Below are experts of layer 6 (counted from 0) of a mixture-of-experts language model. Rows are named router (the router's row for the expert), gate (a neuron's input weights, with its number), up (a neuron's input weights, with its number) and show model dimensions 224-447. Each number is 500 + 50 x the weight over its row's rms, rounded and kept within 0 to 999. Numbers have three digits each.
After each expert's rows: "mostly gets" lists some tokens that are sent to it at least half of the time. This comes from a sample of Wikipedia text that the model never trained on.

# expert 21
router:466477538561588462505563528534477525483467553461569486480383515515475496486547521504477500476475523603462540452492490435488518499494504439571556535576560550449461491497476538500455475533382534531566499527478516511404527564486508434473542420570474485516444487481485420589500632591499515533510387424539489467536523449468502494502523544500468476556590365520566486531478466542520454399619489517453432450510487515428505577584503485506520570466411478521542565494560431449464493447440560525422486533422493528442553556505541453527539412425504512440464576500481420546514477526487428541516544488485403532477504438588515494514509512435500496507461405452441517594540596465533515474487
gate0:516447526486505451449519542431487569509511507489465461507597533464436492446529481561545455524479542522455518527412448471529460511474482547572477478432515520574519629506484485412441471501441456505411530445460503452551495490464452417591415458459451484470526599526483448527439461547449424392554528474543445451463532391535558555530500467569481426527519451449450499476462562563610557402532510480467510472512557535492572501668519504564359542486488424486521543421449432483588417525461481490549485571556450554546443528563527519504508453502568513475477512472421494546533584616403551504522489436408467504487559419514489499372417399455486458493460535500554542471523578565446473533465
up0:470484546472441513457518482513444513470506558517460423469529447470640464502503516493457478500509549508417466490539497496548559524452442511572414559455483548493581461505464499616441485521488500467553494509559473575475592570529504606489477491460497500519539498484457405449515441557432487622482554539508415500505524495465474434541462537559490531548515517504496492547537478534488469475478488601406554556454529492512443533433463459453542492480628515492538480519524575506520379533391530487490493481459485445546656456494558456568507473466497339489459521506457465527492501530562427482498491449418504480467515502500548531489527465437583504684537475587558536503412473442551493455529
gate1:467454520525462519490473461491486447457501523500575495481520472411413563503503564508429578589423480492439525472457448424420552484508529588604463480503491529457452459552496469580452488504443516551416542515414604534496442555494489511473526454542596433441454554391494443462470570488490467487476537531452477464419589608488554540509482506495534613528529553401450477445503435537456445454459528578459512422389512477506502510537546489469472539535634498508509591533553418484547552483537552469421528454486502431397447543488537537476477416432514489513519508618514458525603428515512428524465452399479446497520515546544550495460566529542492475491499461470502467510484545479406513549467
up1:500574536486490528458524461537508498527531527406549551505490562519505499541603556511484552579468498475478497520472513453544559535502496496474483547592527522362489410561492413576490547564526421430536466490527576501532478517528514425557367540576518489488439532500541508502500539438567551483438570532484420524488568555552463482619472432538512607519432499546566525600477540559468511547491492502475561571515624483508502503548553525480438495574570557495493443538516454519498497504478539506449559507572527570506501464556496532491551519573531489526483516560490449569527494399488473511479431452500549629551536500523550488533458426543487473470535552406473467477544519448417586494546
mostly gets: " You", " Hell", " &", " Voice", " Square", " What"

# expert 5
router:509586587436504542533568504504434551408466477493577557489441539504523472566582392517457590493436465623503544519483491431468454537581477593574610583475562570521438454526549547415441485465451566601532463565446456478523513537492536469513553460517570427487467524471460535480404515495441500537498486508468467468445513514537523533507546523454570455481606443410543420472390475577515544493543484485551435426585506424489508622621544504478449500476531401558532520499565453487514431428512511532469487617450575532459514579465577445487529541467541438490478491552458396469439543515508581442540518455409430516436469544444526483464518540488553504421513509463447601577509508500442454520508
gate0:404486531470535484559472470476587445464561498425461519463499527448524465520578537486464497496483479490516467519489446548614577462503452526512412526619450508486473419484464474500536557574464479450518466428574573465509523477520531489504384542532456539529506357516543501480554548498556653528553430527462474525519557438453504526488462381524490493482614445508591546495515494544505535431517454612488413504511460482575521423486483533503497566462525463509559550507558504495501509491485467468525505519483487511490528401541463520567497483405466556598514447472484473458616486490453506528421450429494498575509474515580581572499583520467498553488501419460531519486481524476517551503447
up0:416449491506438538468455600542500588531439519526516445502600564491542527381477477560563462493433565496545522537445537495477394547582581330524437580419567454393478465469504551512537536538516519503558505474449445459573453526467501542516537515511462494567426517506483479515507591522482580459515468442521617545380475500437526511505433437522482573471491500545416459508558486441489519513481571505495503575516467456517485438537507371615536485465536554509440490482467456413514507486483525435474474422572453428502457496549459459556551480554472560455475471510434540540479552566586576488454539593571501491495568518554530474493521510547536556512549495529522469487541604545507610506511
gate1:431520599548496466462425480479554570504477464581485442464450469584567500406547433492502507473485383479502538504537553483509541434495541598505514520387568516536486595386477490471413523453556465491525479513525477575535477543517451461444575510421508456556435478517479553457490509552542535495561582587458521529466409507571408438546547517523546472468565462406538464561485479485439461570542456560579472510546495553555535575477565549473470430638527546526413404541498484533519450480486501321423472533516552378443481478437460479473464513499516460428567610458553486398534519517501580480575535524451490532581538553503487593527442549502516497518511605521455434526495517511452506445540
up1:557527509436497523549494379442352544522482488428471511554558499473550535510468532509482476452405514479510463457428611567463422522581418511428551502521407489480554519548614524512503542509424446436397524369566501532591484535424482416551484535461529522462508523550575505506394530443409512451448557511525472558506558483441586493436509475498527542489431493562455477499520495505604475478448545515499511585379510462522505426399502600526489490454452530457483503468533514504542559481462564530544514448481553496561477369504484494493459570559484541464519476448486549541516482593474441445514440584478501523544454371543436495571507502446517575594568506474570472476511504568477475573460
mostly gets: "See", " This", " largest", " These", "History", " these"

# expert 9
router:546542509436553456541482512539508499441507536538608550516472510541529460517594486554466541487453516564483541458524516509528515471520518506569537504546587569487441461568446477447426510506453594545495459552459522470466592536480594437439598471611544465482437524435500525547439540611470430495517537460412499514519464518428504542511477481459463519511510481578477461461476502559540538458592514552486497430607497476449514505493563511540466477523481547529504546540622460506459539428534556514417510553403566570418538546443519458528549485484541439410475530469446468549483508500595488512428510456478392492476520564518582485542484530464565479482459532463410530487628520485479551491515
gate0:581423490469499548442537531568438504553525479444387469443473479473549425469466460539456569583462542491518547456442496537546527532518472466518525614523490523593582487511446481501455455537486498476439484509532517412563443505428528515487394477518479427486592599528467559432489532537430497544485511556499554509460498444536485458487487535487464467527474550459457529571501536609504451559572591390478503516481395557512520504556469623556479463509520512588548507575454451584452504462507502405539455551550466445562442444629595420415480494503469625516527397496459567524498407514438508451485505558503584498526519514502581556499432555544572479474530439461523492430555514483471436480462
up0:497490458514587520600516455518466568555480466557508467481414413461498518576585508526529536507526502468449565527539448531544455487410487556593488509473472523488442507463427474492522499440532514472496575592462555434480539486417616514412587495586554466569474465470496607554589543605590442541552434410531526533448404526542454508558498499456520434526488513548545516559534526570493479521539510573510534471536499475436528495548461443429549482500505542546417534516463561561525480513477501528516488438522432421495530458482523493582544460437431528445560441521523465514465475529508419489452502521514517546478485499518481523529436567475549420444352507505476469492435526465492548449484
gate1:496470527541538462523428500546472466462520559495520518489531484414427565490492441542526524488474515503567539477577529480452484496467553539544469468510436515541507491499515388523529526455413680462464472521462551575476540393570499474544454475526582524561505439439455588529511499610473520474503403427402486487554430515493555517592462466472504498479496462557435498487564533461473563472571530430572499419486489463447397402523469464456424431592459441569437471474553513501609413493451454503513475470500479476512431528518537457427504513501477486519510522523531514416508474460457442507434546515420476476459615506432544476505452540499521426525436540413491504524537461512509566471502
up1:501529466504528561517600541547510543536426499436466299500383536545536503481456451630488529492508583411506502508457486495526511458555445497431537539501558556538562455572613536480461489545390480410472496505439496471517467458411582485399538511497422492451494549432461487468513549402503463556475492451562470344472481516544518458420568484539554611529624527515470492551467514505532482547478492428508482563431523437470481543511493515464507518469511464461480503463505606610445456514487524479542430453510482517514515504488602456430538481424553489471521536460479447538473483602473532498489506500544530493620495500536525603456512474517506576530517557556524523421484509552568412476419
mostly gets: " how", "If", " Your", " What", " You", " good"

# expert 19
router:448514538558489443503542491588475488446430489543569489491420493500492463461524480443503566477504521578537585487501476451469447508548514569557530514486599489532513502481541498529438441491456540612475559510437497508511509495537499461470601505510566431489441482469504396501446561532460495514526444459538515433459471453505493587474555486440492526481530371522448502425407489502558533520574516497414430450513496566475421527582465483540536564478432443436505550478502468563581420434479493520410465621389592518378558586485499508494505468435610476450435516537489462568426473553601586478517495514451462497437501549593466441509530508428542548431515423468480570536518521556542476511521
gate0:412448487471533474500474480516487432539548526460493481536512549541510417482542589498447532477539485508562529521502520514539511456446445518432565439467474480517384495529544557576482436522523541607537513449553549539460504506533543533547480571480529472464509458422605463491434494484532550525427514547401603445446504479486528591548465433481525542517468538599542581460450357577424532469499472502412402550552454439529562631432511483515542575373468504420551501494457486489472488488428494570521489525464454463456576556541514554552540614562476547543620564427485508594498506452596576455495496558519505435450538495463412497459506500527414452507514549521481580444592449469516526462532
up0:568524428421551462517513433443398581495460448564514472478531497566410478465433502447530498492487489549371490486450520424504501553513451478482501518494405531455615517410489480672471546526471556462552497529439587517538427478509517423582564421461497523475578467491453418427490485491481561555500528476503513492480486483563443448391497570435475517445548491496441540356538560410398442467528542535482557481578511485446414530520491465494462545477494472488421591526496535592501529533439529558575393490516539490534497389508564526501487612453580478516536507512562513424412554512498625434581503485580565475519506478491523562528530503495435512466493465527444512463475530508562404521506
gate1:433545549489440468443449579465455538485555558523577416568501494618454468416458536486496468556555511482476555431614416509559485649471568534526457511493575510490568436562539513488489439571501439562527527487534484527464517494547456550501467463466493594469467461490464556516476553591532504602538482551458582501451552336556547535502471524594528466503458467467526474608510480543453511466533485478395546519576541492481465490502551469462504561514620478473558515495545488513446491512430500479442587533462520464506575540467439497539551470464552514575460461481460433524597426477467494533475511501533548480367549528445460460487476476437507536533538490482503543389538496386530562445545
up1:430423476556484516500475495528668523505428384532536516459489596493538476535448521527578496518571602590562413488543483472484446402508448540457518496516466431507437431490597482453558497507380510469485562526506585467479427428502495560553538534583475515492585437527474571569526498477463534452475494498540457407493547452513562537487598385431444516499569605541486460434408490478463505460486470539496530474459496423556477485558486443552429490541561508617507518544449531419505502517459441489511468493613481504457521434520499439446445479544509435452547533513515606477464492506430574533547456538486506544495495469570585469527510476558543562406469503359481466494561503454495524462503
mostly gets: " in", " due", " near", "\"", " according", "”"

# expert 15
router:478437577559643476487527515499510522352497517443519497465432533505557445479521493492457600570489551569558524502465493434585489545532509502564562481585452532486517432531559467529486499484481513636536522472450477495551526506492507505541519498552496475503494512425384489491413566493515490658494479508522579500519529492526551481497600546487460470445579406507522541487372528552574494464562439521422488454516550534514403491593559538463506545475449494414503546513519434527526514381423526582442484583491537559455531492481525414588494480406585423467442507499426478527521507535524522461587607479461445455437481519423530494521491469466596489477462440489457546536492545468448468503442
gate0:530518629510480564428469498471465588448554502488471520436393566502590469423473534528517495540509515550443465429513485474546506467490474560538426524514526531445509437529568439564426532471488529493569385551516436478492542523473561488463556539512628428523502618533499481482475518452510535532480428618502509554451490456513457470575498448522515421516552545509506494492508582557520497444484507531510585528516576533538561514479567488486559435467473375403438459491466432473445422437487543467538427496479411711523492515514459485522464486489573616452586567598440491451602494537551471455402498419509520479513549437420391415482457404409511460503515474573443466469552431540458458511468
up0:419521499469492489386446459573493516485498468501563538455529460469467469468442531526449416459502504471522452475524514456594509491439568524528446450591504467454456527542484420599424438520478512495511508474448519489491470556474618513608403532487460506570483553458493533498526514527497640468508436531548518549487540512501494531552562561538482520478466536616547484481576528477541486543528581503475511473519562410503496559486588396545540518476543459437562470504523552516475521502455546616517519512476523575449474572432471390426548488499499529550443514458525422520477476497423520470509479457420535421441344522517461517529472455453520426517472593471444621459462485500478512439519
gate1:511536388502445499511581493513426498514564608491607543467491533522543451498562557555553443418488511540458470528539479546550487505601579527542579540508471474538443454548439506620451530505585509537517386461450543527491472388521537506528440470480545443509607554512472547555490517466430460571570428577480480515581448479481562490525586487481531469595537475530533524530451545485538442520518496435485554536593505478420548531554491457427479500392404507449530576486403466587501533458423570647449514539449463505514468514486525548527503507463504400471529474605494546521516529535500651477586462557441499436437446449446592504500398490500383419488519490511531449527455586464514461526516
up1:458466551497481548548454464515519457451507468540560482546480465474574430579434477451564524527477461467544478496431543539535439437541387525489467457436535578491582491520462433432495510451508532468485598452542441584460476573433523419468444568497402430475467483530514402450547436472554527428520406469452533475482497498498440520458399325479459521515481544549364490387596468509494537530496556480589384478500518432451491508569481496570486516504466457548481427469494471423525527545538504414472557421522512501558505415436461437498559488510511498517438441484550475567458537451494442509470523407491585449613617494489391471488550489463449513430519479527560485421567427500497499487515
mostly gets: " Hong", " Walter", "ō"

# expert 11
router:484526548507556457527503487531520521511481528448581503545509513544571343508625458479419492434527492595500540468545491431481469481592445510596563485467569471536417482509526569501420517464470576538532529338490430478505575588528512484538575473537465483564484473450486580468478620565463536571518486413419534433487524466493477529485551489532433618480510377543521464448428491561569559435544555478444475436613480511452418557612518439483545585449466469529472566525505502440459438460433474503473481556460499502406543573405525478543479522500531511446478551412454482543492480597523530427509533542523459514451467485490520572466489475465557498510431457454450524560545547484551455414564
gate0:501542468456613490530501486552473494467639514545503473433498496407481411557423505457516521404477594487591400499522423487475501559506585476482569522496543554613452448489490560501510443462586583499476502552513489451509452537488408452501534594483534475470487531464528477456419502432487429517464437449454422538424467552546511498505511502476499514545477470388489548417481503523461435495534477519452473539576497484555545473579435452531398532476345424488603549534563521482556494530522407590498485526485489517494484495456533440440467541485569442601593473488468487435421542502567634495493521473503519541458530445525571577506455530600483503484535456512518551461598492539492510485503
up0:448445537503525417400479566452573525469503517578535472466439505562447576491518458473530434511467433586455458411501545477551504421551451546495472411487482475515508518473470389493559535523505390533495442509488530557443399437500537519501445547517519494601484553551563512564524449565520533450462600500579487499514421464557479535500473590539496477456525511501591456577449595482567490540521434559463549502424528465508575539543537583470576607537533531556490496398310439498489576454510549469509505513503543461459516415537513466467530465459448538532481470581547508528457443447455460593485550532489457529540512547468494439496473462438510554490481610514392499566556566421581456580599
gate1:461436468485527494511553483481522575403615454502463538502453555448501523553429614477586567462523522527467503451493426490426555567529459492539504493490495552557571466548469480596601536426395605504501495552415564559423482563495523490479514510581539520488564492480455473511463433462495487544487514543550540395449504435513552495450500517489471505442462532479540458557483551410588494459552485541538382520494497476545512543441502491486478504466441514490435568596404425613553513462516571523470487461634509448421507569515529419484460503446467518396478394479479496498497421475520449511497491549470520474568588569510525490550477510485511494420493489500568522462465500495570516502538
up1:535584585440481539482506570509460635542427540531569468558442457571496517448635503490413603429455497457515529437528522422501459469608545432492524580513526518388518468503519497477388509519472539505513501445413481457537602441510502548487535533497515467541490514502484563471502581530432561617564533463464492493442468520477492512487564477546487497561476472499532504446474578518511580444506601575476513526606471539420439540468552422587471554475531482512511502511486535406524522485479576437546483564489515423481523493476503439600508529512529462478521437494479437494499547496568510465544608510518442543424454461548506506550484501510608471496490486477486553549482520555478540454502
mostly gets: " David", " Robert", " George", " Mark", " James", " William"

# expert 18
router:479529505391540499487552520571436543406468468504559513466475565518521507434572458532457580492440518569489547437512504532554507563494500518522547599469481586397490481483569466542459457498386612489529465486424466487497518520518518450453504495592481414509487580476419481472422552565505523545508493574402543538508507496523554467438502567501477478560461405532479484498438580485502550518599470457471490541642545480493505570549531463532514585425475494468549566536543510489522529375426552375431446534520527550457543511525519416573453543411498516420457508537494418523578493554481533399482599437509404523488490534437521489446472546519596476492576429411459544529496565504535541477506
gate0:524451582442566499511450558536578503453518503512474417510495469472529463528466487574477458534584468495520508426517539495503483505483408494417537511504513451419492402516623507508517556535395460544536537383455470457566477576497507411505416560509532490494465378437547459477500476469437518418510639564437469621448486455456537515533415439539548495523473432459506546462495480522497445479540502522409461494532522460545393500527429555518579481473496481512545547510483493377463531546513492453461459523540486547478523514538418581515445531486611459527527449415529485461529565416506481528499533453461441504514527533456555408524485493474558520535575468306478487475496536372507470563476
up0:540406504601435527587503535407492405563433518496504477560545537466502544482548563472478551542509455476562491553435478586505492463544465585500665489545500475528540574571478411502460495466509465471468538576466573551411529525498536516553529476431370394431528508539485523536542461624513542482485531510517581478592510515516417574490547544537524447502571517567543555446581417477475614463416566491563577518482504526473509483460554568495455462592548465421561479540461563534487412446483478520464537509480540532666537508406610498448503477490534458539483518597498557522524438533544463511416491558511511463478443481535447560537474522515483443498488452614456430536529584495566504554477
gate1:566468616465534461500470590512435480493516484479474465492506545443456521438497475474419537457488490493484547544491472467549522491525517519662511527410553557536491486477487426453420555435370487513491430582488515529470641614406479467560466456569477423413522522605437472520375545639574529506430479619421561545570469557567519549487450523445455501564465499531536547534473431481507567488521546535536580501582496490436564473504531419519496512434585528412516474552515467540484463476471543500402545430499562451523486531486444416506537618389504499565493559512562538579552460529491538448507492468468534490484431523516546468570464459544569560489548516534431499530426526539493544506486
up1:559447636460485405600345428498477459518575538457504506478448471415444481502466506532405454570601575527535572430469505550476489465550448528542503478513560527522521631458507430507533497348487441529481504512525522534548498531492539470598446520602459573430553500560549530525494486631599481568487565550488473590521478543574535501547512506505456487494502488429653569500490442495555528513531511395507474534550467469553514505501500577467452520466596491479528514578473415506478514446452508499464516443532546491494473506566493477489456474428479490500448510462546550532523508486477415461485432457514473453476458549517556482495478512520476482556505528423445479466497558580516508555441
mostly gets: " km", " ft", " cm", " kW", "^{2})", " hp"

# expert 28
router:538472558431497489502537529568472521474437585515599465524495490568538424425556451524475584534522494638531518469516490467488456474566523526513565507509549411466492476525539497605461566471442606583557552467447499446509509427519567436417503494568530409501481535472494553462485585563487466518550550556537542476474479463443433538455541576518585618448552423500559451424492527434531509498606526486466482521562461417424538571475485495537515501526473500487497590490516476442577489493557494533413551516495470528419515552602550422522458481432532492488462450562456482499447435522535492355501554416484438608428444609492501496399470461515495537494520473554494500518510578498476493579564
gate0:566536500531515468499558481522494452534513521508575592462458527463332492512519611552465492581459435432522517593493506452620504501572589463540490382609581493521494436592616575526494509447575452529510498508427562472449539502526601453498509563548490462537461472501503479445502505486591474535504540565513481600452432572546495596521493498436521508516474545508613544465516449488468547502501555516491569524479425407467515567489477391496470540550432422490530479530478524529493504484516498513427623445489537491442455565470495507573510470579488494403438472453585475549529458576687496431570507545499500522508523504520514553481452550523548535577524440392503457552457512505555478495525
up0:478592476521534521481521485534526494558396635520482523462525479461353585491450453457513492506540471484493447551482473568562503546470524498512438372518511500426524465538534453525436524543472469481505502499479590459532492471449499495501511471600434495466460535423455526489539590441520527518534515547494526531437433546551475518478438503508529490527453494455573522441511470404456545509488447590504548450463474431497487524514529503412527511543423453474421537602454509441613484474552579499427565508497479459471461480515559430613457467538475579476509391520594513518398440545529408512507533479533515523522482527698561464392558507550424534552513469485473457596452472476479538439544
gate1:439463521500550510455481575432560471425543515447495478529567557486454444503492418455474458470502486565464515464464446537512587537471458519500462453440410536546456536602394438556572423521507448488600454546414643484429524494568452542553517490413408495508446507568461481579519547556542538485580441580467423457535603501532464500474596513512472441518583418514513509477488495439503563441470400528467468395476527601585501491497541507510502472533437467471533483582505491468472431464453500439483453482622499476546502402501432582551547472450516476590495486480548511547542555587561518458392447487518467464506549430464539469528508468556600506509404499524484590450566563446575464463493
up1:521401497494458461449452469456486434477592567485472538427545487469484488444538567484450440489449445543443517541522524547544599529479574634448481426535504491571471509575534521486631440522533439578470515513513491475486407495491523436369485390413599540538545566521589459493503532510602442487496535566522490475556594507491532581491475528526491496510448501481438566570525475515434467493538485472437465517449473599586542405449475520481476483456523535476577524522513433473478489518481457436407535554627536466553432446477485533396502564538490451561582450507600554480546473487417492520508504608461542464498563502447586540528564515454534509581486553572514433446531529433593437534489
mostly gets: " |", "|", " 0;", " 1;", "\";", "):"

# expert 26
router:476516558436556437500501526614500513455529514500591518478421493466494433490526492533518574514469497522489551435427568444459486517555533511547476484513525523489426453472478495495487449509484574582439434566466453456453531449501464472515500569473467444538476509461410375448492501535510510535529413494548433458479585443546513522574547579436486443432484449516507480450464541482457506484576538478498454467523436452440436542514543452513473598445491473542614554498575485435476520320472439500438460570510492539436531569562542498495498521487569455445410529478501407572454496594545572487584512474523465571493488518578563575444545543500529445513509448512444648533506526557531474496528
gate0:584518533509561428445453459530523478517490529482548518509509446524512522503434526498575476439503510549545468456451618377445583459488455525562556436442509461594544575473466597507544452518461524508418503579521451528406421505508489506478490543474487435510377514504458442520554463487509532531454371524471441464501522487546444519508507559385469460477524436508487556411530432485465438485552426481506426512552548430533566480548456460536457513479490452538530413493481552473532613434494465495515446482547532503569487437604552375527470506610577479493468554548387408575497548466461488505508509503510462517492544479495463558553534530477510423508531550376394584595500471536531442492515
up0:525502521518516557477589494437447517528481484442525447360432487467456512557611426467525603469511502479477618505473402482469455547472493553487474528435530454448506526528482370467552460500499455523492500515491526466491525456483507527465462485496486542488555476480494476455453441526519394558492514539618505478393489434515423421518495565524481455546487407446466475568501544556514485532492507529490483392514501581502423530535589635473535493486447523528556487536547486508553466437608515544499503578524465486487473545525549544562541446444393430436447494560508539469545507540511505519581562442454549454533443524498455397454617582484513520391589423533522485422475479497596482544406
gate1:517464505571593518538499434497432450471582503596433370467517504496461443531457462494499486528592530483489486466550478494487483555547485531514495564547525386481504503494539531531501565489452378509483479474520516568510562442501480466488564471506468409488543589532420486475510519490530476429570455441460514459366475526525576544503538623512516486550483488456404536482486555516492382452495503487488526436516554544486537490497500591507493467423526429582454491539615553617490568490406440505513393474519489499507496477458523449471498523473518427430560551598461512420514481554601578471494563447481567493529539501522554511579412527394539524572538572478579586418499445627445503533623
up1:497530544524502495510479478505497412499520528550530471479430533647515458441428434539503530571451535616515462472556513580517400488531432481522519476458527487488600562449476475513493513543442451483582508476531458488569465475522544461556530415508420479582537521497519541478450518449469522461514489473277420520430467532562619544519549472571553421431565463498433524592499494427445483513535458529484535531442478479543482570611437572535592595485443509425452496517557463443471425521445523481497558489538508556546548484475437463514384417449512470562487514603527524469516496471445474428494553515588552611566538441527460600512546502514468542506484507513485511398494476547474590506513
mostly gets: "D", "C", "S", "P", "B", "T"

# expert 17
router:477576555513516466487568501548523506434442478458553563530479550593491470563497488485464559412526535575514551452459444490481420549587572512567559542470558434462408383510584431484535475515486618626537532491383482416464530481570515513508545522583494506524466465443462443490473596573478535543469402508489552474476469441493503543506573507421544509464551437506510480420404498415522537465526557485383427509561529515512532519576507471545532604531499506514540520537514395510552444396556469501457478583488525543460579516495591481553463461520544545399448520479460482546467527508552516466443543497465486455433528456562483430497501505581553568441459475539461564494507533507515517470505
gate0:477505575560406543449486470531424659482533518479531583471452533619453427497510526470455510561408502511484604525566510493560504417589507430556562529488525509530529462559575509558488510430530520505519475538466504385538537516500568440526491497548490535442550503529379520407477476555540471502475430529543528516460515564525468447529616566501513461313603497387558510557539519523573585469511545589546510538593478372537479526446615527563428466458548508537500531625493542551560441416575477524471466475554549480518467483541489453491488401498492461444505526495526545444523402501556565469535549443477496491498512529482632586452530510518479438545538515517484536523462548569475551519544
up0:498480488571530561496416500543574494550561522467509549548515617533487407571506574531566559480498380537560569510538438493644511490492460470572586512528476489560477495612536534565502521529579408513540572432472490475406542536529575460534469533477441604460484497567492419511506465479605447525382509572472488511524551523531462464530588514421547535372583469481488504454516562483497532506489544604496453486603503460566504489453523524510510431463497526498517500600497517534498421496532481561487502478518553486509565434480479445475481499540434476571573459470503583533486406511542600490484542514523536497566565500546542546454510436471440458515500518457479459501523509569490464417613
gate1:414475464430525413551550516594503458422509522521564422512519495516541541552511473461423524552515585507559484554501494551489460539508516514456590496547530582524370437531581424537461536560508615566483510468383506478566509552464495513496524463551530457465520488533500379438406607443469518484464487478490615480428435527571605527410567523536475490599456414484546541472484467484407433481537526500449500501556534508405548511473496535459455558487505438490521498543562517478443517406545516398478522513566570508554530548429575480518491502563528472543508430523610483505509468533439442545467480541501468405528534564581517526477527508496503502396480515506512519484486489462523456501456
up1:536527550512550598429450515466595546548457544499456592449469573500522478492502451458584494422500438494457560464468538434505556475527465498543437462439532567541634503447581510523496470443544446492553397574563519541344498486455462522570411572541442470500521517434555519542497407572524450531558556511432411549540598454483363504567504503468501406504519581456471486476487569562547516533484483480479583504516510469547525523477565473434576466492385444562447479439536419585493552521460428546517492470450459526471526535504395486452499550498516473351564597437431493507540542532605517435490544472565538554571379515453520495557516501447530528545542481559502483470606485539465518516555
mostly gets: " GER", " BRA", " ITA", " FRA", " JPN", "poel"

# expert 20
router:542563535521547452448590558514542491396447506526561536451456580511432492476523460491508625454434496609467566488440487441566503558549557540554545546476575529523523513563538502475510514485476494552516455523452499476497518481596461408473563497571485505520427505466466469485465554498430570553576471486554610460463475442456490536462589531492542430498529394512505488458465537518483524518630529515515483412520539461441514596578578425473489601481377452567567576534524481523570530421486522531415493590507528524412568570502522409506513461419595455434427451516437501562495492560467578508536545452484431542468435448508522492489517507543551524446562466468458547548570573539459482482580
gate0:541585485418493402591527509457363536516531473591484538454554529487599483419564488553573549462443556527435506481444520488580534516586475490555504553449560473484527521561523494469517483559513451589481455596471400507503440528490497437468526519465487595433532552493464457439503490445465531538484477446503558450546535595452371464520494469513466496516523483523645551463462557538504459537490441443508477531538563500573504543523521488527451483488550574451443487556424462519451519478450532474446528469475518546516517498516403376568543499553511580569353502492469427478427342506492583483558464553531578489491471463435455509434461506471459486532573510512509529447465494496493486541518
up0:495409487525457516494558510522534497508540474404508504516560388459478486592543394434507489520427454568551541442522500504533431486506576506525545457458636463590539481397495535461480453506515572476479538536485586486514471511534432526510438535473565553391549582531472580518416475555576537509433535556485515492435412484445490562510533527443490534487519482556456530584558477438572535520528423412508548452443563496513562483550489444516448505533526528449490536497505410542473473543563482486513495554451560486534380531455544551549467509480543489527566500498516508452515463572483495498508472504467465512461529524542480543613506434372553487495373462518454513525515466507583387492525
gate1:493519629567553423482488459526503466447513422530545421479400527532474444576463586539535561451491532537484481514478568444514471492522471496527550443582537495491490532501480434503452453452543462505635487368527490497511514474505533407462577534574504495526476541493448471437512569529501505572561444539483590396532512472530493596498585496495478502527482457567415470455440516502498504517541616497500439489430474494478580495584537462476501598527382447501595498562487428473531526413472479412476484546486466537454584503479505551450462463513515486331473574499490483552502491501520480498509556526456497534540512476498505516465520514621494397387536458475467448524551598515446433530557
up1:527441507592469500517575429474514401474470452543482450510471568448403482557443555466530584433441492539531456540413493419545534506524460449451556484525597494537507545473507500564568520521542483539517448499553509508511553485561503457514557525608508486520448522495509490436557567491531571563515446500450560389517484491496450633469598547550533490538466472468522464434437461445439478506463607481511518472367498454613569443492468497519489512561430445526545547546455474512529510513514502391501507500543443467503566454471488488465493431550510577393525535474554508573480520492469497445483503493443550543562565494521496451542545521592449490460562477473473452536579553473417491587573
mostly gets: " leader", "incumbent", " daughter", " politician", " footballer", " TKO"

# expert 1
router:485541514449497468500523498586481492511477442468506483469432504567478499487511457523575582502570478522489527471398493524479434518538585523559545524467569553412424503492576509461471468484494563532502481484476505511462549459541521468470550548472456440514483534429479426449459739563493479525530437490564568450482532461517518500481555498567405471498473424509563440515453544474519478489559526484494522419527439497463453542541489491483491549426456524522581580561478481400505475300485511489452509596495610491463485585448562437575480538462489501465507512478481426557504428557523475538539590432521434536432463406560548487467516550487522481421597436469410549606541554508474456442579
gate0:480416512578462563529446523565498464535498469470490489460399506555472481480513504469527530510491603474594532515572474556629492596454490492526493484549517473374527499519523483533400509539445496542549537476487489496495529496471435503515535553481490549470552616458466547425490545566477531569499502603462496496577465410463537511520604510556487504506406489467633589481484593494452521484499391467560555536449444479486474498505505477446585516550571429545478532535495438514589474463468482548460421544578453489472483592492463588503515464424494410526506442467467470455501498511573552465561476485515535525452403464518554470443468553481613483491521476490453474469480498460485568445611
up0:407463483546448504487538445460534483452460550447519547418508549536499398411502499489489498502465556475554483476579549557503457461505532503520476471559480558453537496447349427492506467481526559441472513423525547547536518496381516504537434560446525500507487532500466489524440535482454491543506437467466460403484563511521527425545467495505515529428517538475451562479472572488633431443480498494412411574597509395404464489459634629439437531474445503528571520446453456415408513502453526488484450479460551526501484526488452530465523467511473523471546552476489574486434489494480517468495493440530490485415482464577666509466474447480451494715434478513488549545431563481481503502513
gate1:535449469485489483443469504569456496454473454483497511450454492542509420549632491420472568534481524477578676474552448545576498507501569449462540533463538569404425520614479488503428478516462524508403488499499539587574517524536558547414490462534544572489493560520534438453498536545489523551474505511405584487583488515384526441435469489488506567543430493524526496515462644502588517566490516533485495537508509546529494542484516560557496495534488628468448601557464520563527570482555523483463497441567497479418528546538467503589522516481511534524474459433393396587512471483570497412459489468485532454535515497469569463430496609518475523525538525481508499466581581506474569566456
up1:563528415546464479438466459506505440577447509531445427470500540568513504439449496467476475473515462497421580500548405533585454477561537469492476522473453429477463486453484417569581481385483484509436521494539507534505471477559550535457535471502499532435434510374518482599523458514438443469468482551415544445508490551510467546553422536513428496510466455510566447635501516485461415465457447427383604459534541491582527446484439526510554472506543604546514491456440490471544453561486540524499494423482490482537559583466472573539546599503509574497518463445517488548432440441507513501420531476569501606570618442454525460513498534423491465484540395501324516482497511520553519567484
mostly gets: " ", " DF", "    ", " pro", " Co", " M"